From a checkpoint of a small mixture-of-experts model trained on Wikipedia.
Size: width 128, 9.07M parameters.
Experts: 64 squared ReLU neurons an expert, a sigmoid router.
Training: a variant of Muon for the experts, 235M tokens, 3718 steps.
Below are experts of layer 4 (counted from 0) of a mixture-of-experts language model. Rows are named router (the router's row for the expert) and show model dimensions 0-127. Each number is 128 + 24 x the weight over its row's rms, rounded and kept within 0 to 255.
After each expert's rows: a language model's description of what the expert responds to. This comes from a sample of Wikipedia text that the model never trained on.

# expert 14
router [140 101 144  90 126 130 111 146 113 171 142 127 161 142 143 135  94  91 103 130 133  82 144 106 115 164 105 152 146  94 101  94 121 149 175 124 123 119  98 117 113 150 128 141 152  97 143  97 154 123 160 119 113 119 165 111 108 134 102  98 104  96 130 102  91 132 132 155 111 174 127 123 119 126 105 110 146 108 164 111 128 153 127 151  89 150 134  89 141 173 116  86 128 133 143 125 136 130 169 139  74 109  95  96 120 142 117 105 130 149 115 131 153 167 121 106  97 121 137 154 131 133  92 123 111 209 114 150]
It responds to: Word-initial fragments. First pieces of words after a space, like con, de, se, t(al)ent, comp(etition), plus bare spaces and commas in tables.

# expert 26
router [117 154 112 101  81  75 126 156 124  86 130 126 154 109 122 144  90 112 152 135 127  94 109 137 122 138 105 125 107 158 138 178 112 148 107  91 154 107 107 136 123  92  97 116 103 110 148 134 138 171  95 107  96 163 145 119 120 102 118 111 121 145  97  93 152 136 133  81 126 150 118 170 122 165 113 173 155 153 105 126 163 108 106 125 159 147 153 132 108 126 144 164 181 133 115 116 113 147 116 158 135 127 171 127 159 123 135 133 147  99 112 141 125  68 137 177 173 118 109 136 114 117 146 123 141 103 157 129]
It responds to: Personal and place names. First names, surnames and name endings, such as John, William, -son, -ton, -ville, Erie, plus sentence-final periods and line breaks.

# expert 8
router [146 132 132 144 162 117 113 144 149  97 105  89 176  83 160 175 137 108 119  80 120 136 105 102 115 142 150 145 136 114 163 163 111  93 112 108 151 162 151 155 116 129 132 167 127 149 148  99 136 115 123 168 132 141 128 168 134 109 128 124 130 145 159 148 127 123  93 150 161  90 120 110 125  93 106 128 132 125 146 132 134 103 100  86 166 124 131 161 117 115 126 166 136 139 105 128 126 135 128  98 132 138  99 124  72 161 127  97 155  87 187 107 119 119 125  92 117 141 131  90 141 145 120  96 175  88 160 120]
It responds to: Noun endings and nouns. Word-final noun suffixes and plurals ending a phrase, such as -ations, -s, -ity, -ology, and nouns like century, career, years.

# expert 30
router [122  83 171 146 125 124 109 134 114 127 101  76 121 135 131 128  99 118 127 119 126 111 134 157 146 141 140 108 142 142 112 136 125  96 139 120 151 189 162 145 147 134 111 122 144  95 145 129 127  81 149 138 185 127 106 166 126 115 126 136  86 121 103 123 128  95 137 140 139 103 161 107 121 115 139 189 100 147 127 136 104 144 176 114 125 116 147 137 138 161 186 127  73 123 123 178 130  91  74 130 122 127 106 107 133 132 188 166  96 117 127 118 168 165 103 161 139 118 139 135 107 111 153 139 120 141 119 137]
It responds to: Line breaks, markup openers. Line breaks, heading markers "==", table-row dividers, opening quotation marks and the capital letter that begins a new line or title.

# expert 16
router [ 99 201 134  39  86  94 112 159 134  92 121 129 107  73 126 133 129 148 148 161 120  95  98 161 130  94 149 160 134 119 119 125  97 150 105 130 141 101  95  94 170 153 114 169 139  94 125 115 138 128 103  81 114 130 148 129 103 102 113 103 125 146 135 146 111 129  88 125 127 117  94 150  92 114 135 163  95 127 109 129 123 133 130 163 122 126  97 138 104 110 115 128 152 153 115  95  89 146 116 157 147 163 134 116 134 137 152 126 118 132 135 121 126 135 136 144 106 147 112 115 109 134 116 147  78 135 147 152]
It responds to: Place and nationality names. Whole proper nouns like York, German, British, James, and name endings (-ville, -ian, -son), plus the, an.

# expert 18
router [125  62 107 144 157 149 137  98 144 164 121 117 144 144 130  93  97 102 130 124  99 150  83 111 133 119 115 142 170 106 134 146 112 119 138  84 140 147 111  99 127 127 149 103 100 149 167 101 149 115 143 132 106 131  85 111 154 131 144 149 122 155 117 125 107 150  93 137 121 160 156 120 137 121 141 159 114 126 163  95 113 142 147 150 183  83 130 113 123 130  97 128  98 145 116 104 117 119 135 146 137 138 149 145 184  98 161 115 123 142  74 102 102 134 101 120 156 149 120 145 120  81 138  83 139  84  75 134]
It responds to: Short word pieces, abbreviations. Short fragments beginning or continuing words and abbreviations such as Rd, St, tr, count, car, often in infobox or table labels.

# expert 29
router [147 128  88 144 108 151 177 111 136 133 121 139  87 141 128 146 133 138 173 163 155 148 172 153 151 163 128 127 120 134 159 128 168 113 158 128 128 153 124 116 149 152 143  97 116 133 123 135 150 144  81 144 111 131 135 135 132  73 143 145 148 126 152  92 122 122 155 124 158 128  93 107 105 155 113 137 139 124 101  84 128 115 157  96 140 114  98 147 136 155 146 148 179 148 144 141 161 131 100  88 125 109 168 183 150 117 127 111 123 162 135 125  91 135 114 179 198 110 126 150 156 144 154 115 130 162 109 134]
It responds to: Verb endings, verb prepositions. Verb inflections like -ed, -ing, third-person -s after the stem, and prepositions following verbs, such as to, into, from, through.

# expert 2
router [ 83 125 113 102 123 111 113 121 105 133 133 122  96 129 163 129  99 145 175 103 125 135  86  69  83 133 107 145 123 131 129 122 143  90  96 159 149 101 161  92 115 101 166 139 107 104 112 135 112  96 120 143 167 152 163  92  98 136 144  84 120 101 126 139 127 104 108 142 146 153 117 110 135  98  97 129 105  70 118 154 117 143 123 107 130 166 175 106  99 164 150 119 123 150 105 134 133  63 133 104 163 152 175  94 123 110 133 135 150 141 130 126 140 139 107  99 151 145 128 129 114 117 132 146 165 136 128 144]
It responds to: Prepositions and range dashes. Prepositions after a noun or verb, like in, of, for, at, on, plus en dashes in year and score ranges (1983–1995, 2–4).

# expert 20
router [163 160 116 160 165 145 139 122 126 107 124 150 132 127 118 129 115 110 161 121 175 122  77 125 113  99 133 100 155 118 140 125  98 101 138 140 108 142 163 100 179 143 115 143 126 118 130 114 124 115 125 139 156 169 151 122 153 129 153 168 139 122 133 107 156 123 117 140 114 134  90 159 111 144 106 135 165 138 101 159 123 110 115  92 120  67 110 151 123  99 123  94 122 175 188 131 142 141 104 143 131 123 124 142  91  97 104  86  92 127 139 157  96 117  87 100 126 131 116 130 141 107 156  67 184 144 142 122]
It responds to: Plural endings, periods. Final plural s and endings like ers and ities closing a name or noun phrase, sentence-final periods, and score dashes such as 97–90.

# expert 24
router [137 105 165 102 139 158 106 111 138 176 139  95 129  96 108  97 108 111 151 129 144  94 153 122 102 172 171 108 129 117 110 131 112 126 115 139 154 140 110 114 116 160 138 107 125 175 139 147 130 135 158 137 119 161 166 110 158  76 119 145 146 147 109 112 151 146 115 131 108 147 151 166 134 131 147 161  96 136 143 151 120  86 159  69 119 140 152 103 122 126 119 144 143  94 140 114  98 127 125 140 124  96  85  93 118 184  60 132 110 126 127 112 142 124 150 138 159 126 142 118 128  98 157 179 118  94 162 114]
It responds to: Mid-word pieces, kin nouns. Inner word pieces like er, ri, th, ist inside words ("western", "minister") plus family and relation words like father, married, brother.

# expert 12
router [164 108  74 120 136 106 111 150  99 123 147 174 101 124 136 107 110 135 200 137  83 160 162 141 116 127 138 130 129 129 119 143 156 147 104 168 143 126 130 128 136  93 116 147 103 141  90 144 135 138 115 144 114 125 139 167 140 133 111 116 152 127 171 112  84 151 185 170 106 143 166 147 130 129 134 109 123 160 104 137 125 131 151  95 128 123  86 145 170 151 101 149 130 136 135 138 111 124 147 109  87  84 127 126 130 110 158 140 102 112 172 148 141 144 160 141 132  93  98 165  88 151 155 137  96 104 122 110]
It responds to: Past participles, year endings. Verb suffixes -ed, -ated, -ing and participles like used, found, became, plus the last digits of years, e.g. "17'06'", "12'41'".

# expert 4
router [146 119 170 111 164 128  91  88 131 113 130  93 110 128 120 108  85 121 112 121 131 130 135 155 154  89 133 159 157 135 142 157 149 115  79 136 123 104 179 130 124 136 111 131 102 179 137 135 132 105  84 148 139 146 117 146 103 147 139 130 141 145 135 114 126 135 176 183 129 120 139 180 124 129 116 174 173 100 125 143 162 168  99  82 119 115  87 125 106 119 111 138  99 107 105 180 137 142  93 153 123 122 150 109 122  93 114 124 108 101 112 164 131 138 139 149 105 165 103 127 138 131  82 129 146 164 144 128]
It responds to: Digits and mid-name pieces. Years and numbers (19, 18, 2.28), table separator rows, and word pieces inside personal names, such as Lexie, Gustavus, Taylor.

# expert 11
router [134 157 139 141 141 130 127 129 170 139 144  90  81 120 116 124 149 120  93 137 143 145 176 117 159  77 149 143 113 149 116 130 132  98 111 117 151 134 127 126 115 194  96 113 114 118 117 131 106 165 103  98 141 107  70 109 105 139 114 121 148 130 115 132 145 113 105 116 114 128  72 158 129 154  92 145 126 109 178 143  81 118 120 110 100 141 151 108 152 125 144 123  85 125 143  76 120  81 138 121 135 144 116 169  93  95  83 172 117 158 137 144 156 110  90 106 125 115 154 116 105 127 121 130  99 125 135 154]
It responds to: Mid-word syllables, to. Open syllables inside longer technical words, such as gra in cinematographer and la in prophylaxis, plus function words like to, as, than.

# expert 23
router [116 154 127 120 155 100 165 126 161 101 127 185 130 180 136 117 138 112 133 124 119 128  73 119 127 141 150 151 114 137 143 153 106  81 118 119 188 107  85 167 124 129 148 138 120 167 168 138 131 124 112 128 144 124 161 154 120 106 107 143 142 133 141  92 115 126  84 144 131 126 135 108 139 143 111 114 145 150 122 130  96 121  51 176 178 138 156 171 134 124 124 144 112 144 117  98 115 146 140 148 135 137 165 161 100 106 120 108 141 129 112 123 153 105 133  89 146 133 151 110 147 135 182 126 164 147 108 155]
It responds to: Sports and organization nouns. Nouns and final pieces of organization or sports names, like team, season, film, University, UFC, NASCAR, Confederation, and years like 2021.

# expert 31
router [117 124  97 124 136 130 128  98  99 140 100  92  87 126 163 134 167 133 151 126 120 166 140 135  97 161  96  92 117 108  86  99 139 198  97 112 100 151  80 135 129 122 136 125 136 100 135 118 133 174 156  99 132 148  96 127 133 148 123 125  99 130 155 158 126 108 167 142 138 116 131 120 130 133 163 131  81 117  92  94 158 132 120  98 114 101 148 145 139  92  99 133 124 129  94 106 130  94 157 108 132 129 130 146  88 160 129 115 145 132 105  98 106 138  74 155 114 138 140 117 110 115  85  96 124 153  80 154]
It responds to: Capitalized first letters. Single capital letters opening a name or word, as in Piccolo, Brown, Ventura, plus pronouns he, she.

# expert 3
router [ 99 132 147 123 149 153 113 124 125 144 130 135 142 153  82 105 159 121 177 154 103 115 113 120  87 158 102 160 124 145  81  97 130 116 111 136 124 114 126 114 127 161 128 109 146 151  98 127 157 106 180 136 133 148 132 109 154 128 116  99  81  59 144 149  93 125 153 155  92 116 107 135 112 133 126  82 175  94 142 112 137  95 116 167 124 125 122 118 157 142 122  99 121  96 148  92 130 119 116  97 190 134 127 141 112  94 156 109 156 125 120 138 161 129 114 148 108 137 144 135 167 168 170 125 108 135 154 148]
It responds to: Word-start stems, spaces. Opening stems of Latinate words before a suffix (pre, represent, creat, ex, duc, re), plus bare space tokens before a following word.

# expert 15
router [ 70 163 149 134 148 152 131 132  81 120  80 125 137 143 145 138 139 133 124 135 174  95 160 167 158 135 120 110  61 108 101  88 138 133 137 139 107 127 129 114 125 134 157 105 132 105 122 147 133 135 143  88 100 139  92 140 152 120 123 162 135 132 134 146 152 156 144  84 118  92 113 134 148  76 105 130 145 132 142 109 154 149 148 126  79 128  93 120 166 190 139 122 134  89  97 142 112 129 152 118 144 124 101 131 109 110 114 115 146 156  91 146  73 143 106  96 140 141 137 107  97 113 109  99 123 122 127  96]
It responds to: Capitalized word-start pieces. First piece of a word, usually capitalized, starting a name or term after a space, e.g. "Na"omi, "Lo"s Angeles, "Con"servation, "Su"ccess.

# expert 25
router [150 115 107 169 106 146 136 134 129 123 110 126  95  96 121 123 124 136 140 108 172 109 111 130 162 108  96 174 140 140 139 125 144 175 196 194 129 107  88  99 136  84 113 142 133 141 165 147 116 147 128 102 107 121 105 135 162 119 105 151 126 144 131 134 160 133 177 185  98 129 104 125 145 152 117  74 119 158 131  96 149 150 153 105 112 107 168 117 102 143 149  87 149 143 115 129 106 151 117 137 158 134  83 142 114 136 124  93 121 118  98 150 151 114 120 138 168 107 116 130 130 112 120 102 159 145 129 148]
It responds to: Auxiliary and copular verbs. Forms of be and have right after subjects or modals: is, was, be, were, has, plus also and adverb -ly.

# expert 13
router [ 95 110 157 128 147 145 115 128 107 169 121  71 114 181 124 161 101 155  87 116 159 131 151 121  98 104 130  84 126  97 122 122  99 161 134 154  89 126 152  87  89  96 109 100 135 124 130 170  98  99 111 134 122 142  89 139 129 130 127 138 130 104 123 108 110 144 125  84 143  97 124 139 135  99 140 107 147 139 103  93 118 136 121 139  92 131 185  90 139 143 109 126 146 133 133 161 156 114 140 105  99 100  72 131 154 156 102 122 135 138 110  90 110 178 121 142 121 156 129  99 103 105 146 123 148 130 128 168]
It responds to: Word-initial syllables. Opening syllables of words and surnames after a space, especially prefixes like con, pro, dis, and capitalized starts like Pe, Cha.

# expert 28
router [110 146 133 111  82 130 121 107 160 128 134 125 147 163 153 118 160 120 101 140 114 150 101 102 106 141 122 136 135 192 163 141 152 114  94 110 146 126 123 114 137 101 114  61 115 151 144 150 131  97 101 142 115 149  85  98 120 139 134 124 102  86  95  64 136  77 130  75 159 155 127 118 139 154 134 142 140  71 147 118 117 123 104 109 118  96 107 137 126 106 118 135 157 143 129 136 165 162 104 166 114 134 144 103 124 166 152  99  99 124  88 103 138 129 149 110 126 106 137 150 124 112 163 133 120 118  84 131]
It responds to: Sentence ends and headings. Periods, commas, line breaks and heading markers (==), plus event nouns and verbs in music or sports text: film, album, released.

# expert 6
router [ 95 162 116 125 120 100 128 135 101 138 166 167 130 131 148 113 158 132 131 153  83 134 135 121 141 120 129 164 152 119 134 142 146 128 112 149 122 108 126 135 124 107  91 159 144  93 108 121 125 150 103 111 149 110 129 129 128  94 172  93 135 124 133 133 119 142 175 160 126 126 170 127 132 114 167 141 110 157 156 113 140  83 149 138 109 123 115 150 157  95 112  88 135 118 126 165  98 143 207 158 106  97 181  98 176 143 137 186 103  94 162 114 101 123 166 118  97  95 134 133 116 124 120 129 101 117 157 131]
It responds to: Digits after decimal, articles. Digits after a decimal point or in table and coordinate values, e.g. "21.8", "1.5", plus "the" and suffixes like -ed, -ical.

# expert 9
router [125 141 154 119 142 187 122 106 127 139 120 155 146 147 132 116 136 138  70 115 109 148 149 144 104  81 120 115 125 142 110 111 112 124 124  89 108 131  91 133 119 121 125 107 130 138 148 162 123  99 102 108 151 136 130 110 147 134  94  81 150 129 127 144 136 137 145 137 137 116 137 143 110 169 137 101  91 167 102 117 113 122 157 188  93 128  98 143 156 122 135 167 163 138 133  99  88 151 135 162  88 123 157 119 147 170 163 179  83  89 133 146 130 123 126 163 156 170 110 150 104 154 113 135 110  74 111 130]
It responds to: Function words, clause links. Prepositions, articles and relative words starting a phrase or clause, such as by, with, that, which, "the", often after a verb or comma.

# expert 10
router [195  75 164 156 121 107 123 149 138 149 151 122 166 168 140 151 130 121 123 118 120 142  92 133  97  94 148 151 142 155 145 110 155  86 177 111 107 145 130 136 150  87 136 147  82 158 144 162 106 136  76 131 136 131 151 165 170 134 118 140 142 117 124 130 106 123 119 119 149 105 110 135 139 107 120 130 154 106 121 109 140  89  99 103 110 110 115  64 106 169  90 141 119 127 164 138 111 134 128 104 156 137 125 135 142 146  88 135 110 131 134 132  93 114 148 109 102 128 119 149 132 136  99 181 108  96 133  97]
It responds to: Foreign and inner pieces. Middle pieces of foreign or unusual names and accented letters (Ní, Polugaevsky, Vulpix), plus verb-final s in consists, gives.

# expert 1
router [114 186 116 119 138  99 128 156 137 168 157 124 143 115 150 130 125 149 116 147 110 108 120 136 152 105 131 103 142 102  91 145 150 161 106 118 101 137 107 129 147 121 108 122  97  95 110 116 100 108 162 155 181 136  97 151 102 140 118 152 129 149 133 135 160 130 114  90 102 140 174  86 123 124 147  83 126 148  86 132 127 135 108 128 152 138  84 113 162 121 106 105 119 142 100 121 115 187 185 156 151  96 102 138 140 127 120 160 139 123 129 110  81 127 174 138  80 120 131 151 106 123 143 153  87 124 172 121]
It responds to: Articles and possessive endings. Articles and determiners like the, a, an, his, its, plus possessive s after apostrophes (Army's) and whose.

# expert 0
router [134 138 125 145  64  89 155 119 165  60  91 189 135 139 109 116 177 146 133 136  90 151 110  97 159 123 130 131 120 137 179 147 113 121  96 121 112 131 155 176 148 116 126 140 150 162 127  84 115 127 147 106 104 113 150  92 136 142 157 163 110 181 123 137 123 115 157 140 117 134 118 135 117 139 143 134  92 110 126 165 134 133 134 114 133 148 113 159 108 105 139  96  92 146 175 116 144 128 118 127 115 135 141 119 152 111 132 163 105 131 161 173 146 127 158 128 122 118 119 141 124 109 155 138 133 132 190 104]
It responds to: Table cell ends, numbers. Small numbers in table cells, closing pipes, and sentence-final periods or line breaks ending a paragraph, e.g. "| 19 |", "0–14", "label.".

# expert 7
router [115 132 215 133 147 166 143 161 120 114  85 157 124  74 111  99 175 154 129 169 113 128 147 136 119 155 140 119 136 137 115 142 130 120 136 115 116 165 124 125 152 111 123 169 136 150  96 127 146 147 142 161 123  99 168 134 145 124 139 142 128 155 152 133 154 134 113 120 143 166 148 130 104 115 116 135 165 113 134  73 103 139 104 126 121 115 116 143  92 134 131 100 108 131 123  99 144 122 168 135 185 159 109 153 113 108 130 102 130 100 126 155 129  93 132 176 156  97 131 131 106 133 129 134 135 132  59  83]
It responds to: Table cell separators. Pipe separators that start table rows after line breaks or years, plus colons after infobox labels (Full name:) and opening quotes.

# expert 5
router [126 127 100 167 161 141  77 120 167 105 130 103 178  91 160 160 140 108 114 133 122 162 133 135 179  68 120 106 159 108 127 123 150 108 184 108 182 118  96 135 149 145 140 119 107 106 122 113 146  96 156 143 117 141 162  99 108 144 133 112 132 138 121 194  98 105 119  85 128 123 122 126 126 114 124 135 145 143 136 131 107 154 137 123 149 140 165 135 167 151 111 153  92 110  95 113 100 104 100 156  99 139 126 143 109 150 172 143 161 110 165 146 134 115 153 106 116 133 116 102 151 133 142 153 149 131 146 119]
It responds to: Capitals inside names. Capital letters and middle pieces of acronyms and foreign names, especially in tables, such as FW, DELSUTH, TTT, Azer-ba-ijan.

# expert 27
router [114  84 136 158 105 115 133 120  95 138 146 122 118 118 145 110 119 102 105 153 115 148 141 135  82 115 141 138 136 159 128 114 129 114 133 151 146  84 126 159 120 147 150 158 124 151 104  74 102 132 183 163  61 142 133  97 108 142 146  79 159 110 122 102 169 147 149  96 156 123 130 123 131 108 173  99 150 153 151 146 129 147  97 136 163  95 156  98 139 114 198  98 126 129 150 140 149 136 140 103 126 108 160 121 136 152 120 149 158 124 130 150  79 112 113 108  98 122 138 115 112 144 113 129  97 160 157 107]
It responds to: Table separators, prepositions. Pipe separators between table cells, especially after numbers or percentages, plus "of", "as", semicolons and heading "==" marks in prose.

# expert 21
router [123  94  80 125 137  82 110 150 113  93 115 146 160 131 159 110  87  93 152 133 155 154 126 116 200 139 137 102 165 124  96 137 130 155 134 101 141 110 152 116  83 120 148 153 132  88 129 126 158 158 131 109 149 130 143 118 125 179 121 107 136  74 120 100 136 156 116 110 118 110 119  93 112 117 115 137 105 117 183 138 145 121 145 121 159 155 147 111 125  95 132 153 147  87 120 136 154 125 110  90 132 113  96 176 104 138 144 123 104 138 119 108  92 147 150 126 127 117 141 129 166 153 104 157  73 120 108 143]
It responds to: Commas and conjunctions. Commas, "and", "or", "but", closing parentheses and semicolons that link clauses or list items, e.g. "actor and director", "cuisines, such as".

# expert 19
router [123  82 139 128 162 125 137  95 136 136 134 129 170 170 120 106  95 137 128 116 121 121 131  87 107 160 164 130 118 160 142 110 123 147 158 142 104 141 119 129 134 105 146 105 142  99 127 138 127 172 102 159 125  57 166 129 126 136  86  84 151 106 126 170 113 128  97 152 151 125 154 120  85 142 136 155  84 161 146 162 107 114 125 178 106 111  83 108  94 124  96 160 145 131 128 161 167 120 136 120 121 168 149 165 121 121 146 141 163 113 122 146 112 130 105 138 131 145  89 157 131 142 125 103 128 174 144 120]
It responds to: Inner syllables of long words. Middle pieces of multi-syllable words such as coordinate, compassion, Wisconsin, commercial, plus with and However and some table pipes.

# expert 17
router [157 170 123 114 154 140 166 119 107 169 109  93 116 133 104 135 138 110 127 121 112 139 162 142 107 136 163 108 140 117 105 121 103 110 137 121 128 132 155  78 132 109  89 132  95  62  91 139 135 110 129 181 137 131 102 119 116  75 104 141 112  72 120 146  79 123 130 174 110 170 117 156 126 161 142 159 147  96 146  81 125  91 120 143 152  86 144 151 145 134 118 139 148 102 115 119 120 104 135 137 125 102 150 102 119 121  99 100 137 115  82 146 138  84 129 122 141 161  89 146 147 144 139 134 127 144 141 147]
It responds to: Opening brackets, spaces. Opening parentheses before a birth date or gloss, blank table cells, quotes, dashes, and LaTeX braces like _{ and ^{.

# expert 22
router [115 118 113 137 120 165 158  71 171 144 156 132 144 107  97 163 162 130 149 123 167 126  69 146 116 135 134 158 125 124 128 123 140 151 115 112 126 149 169 142 123 154 149 131 122 129 143 154 127 130  71 122 158 130 133  81  95 104 101 162 150  87 120 102 143 142 108 109 163 109 139  87 138 137 159 123 163 129 154  97 152 138 124 147 150 147 108 162 130  86 110 113 133 129 120 111 140 117 154 140 127 187 135 159 134 158 122  55 134 129 152 130 143 102 152 125 130  93  99 130 172 142 101 119 129 101  96 122]
It responds to: Noun suffixes and list fields. Noun endings like -ation, -ment, -ity, nouns like name, film, album, and field labels in taxonomy lists (Synonyms:).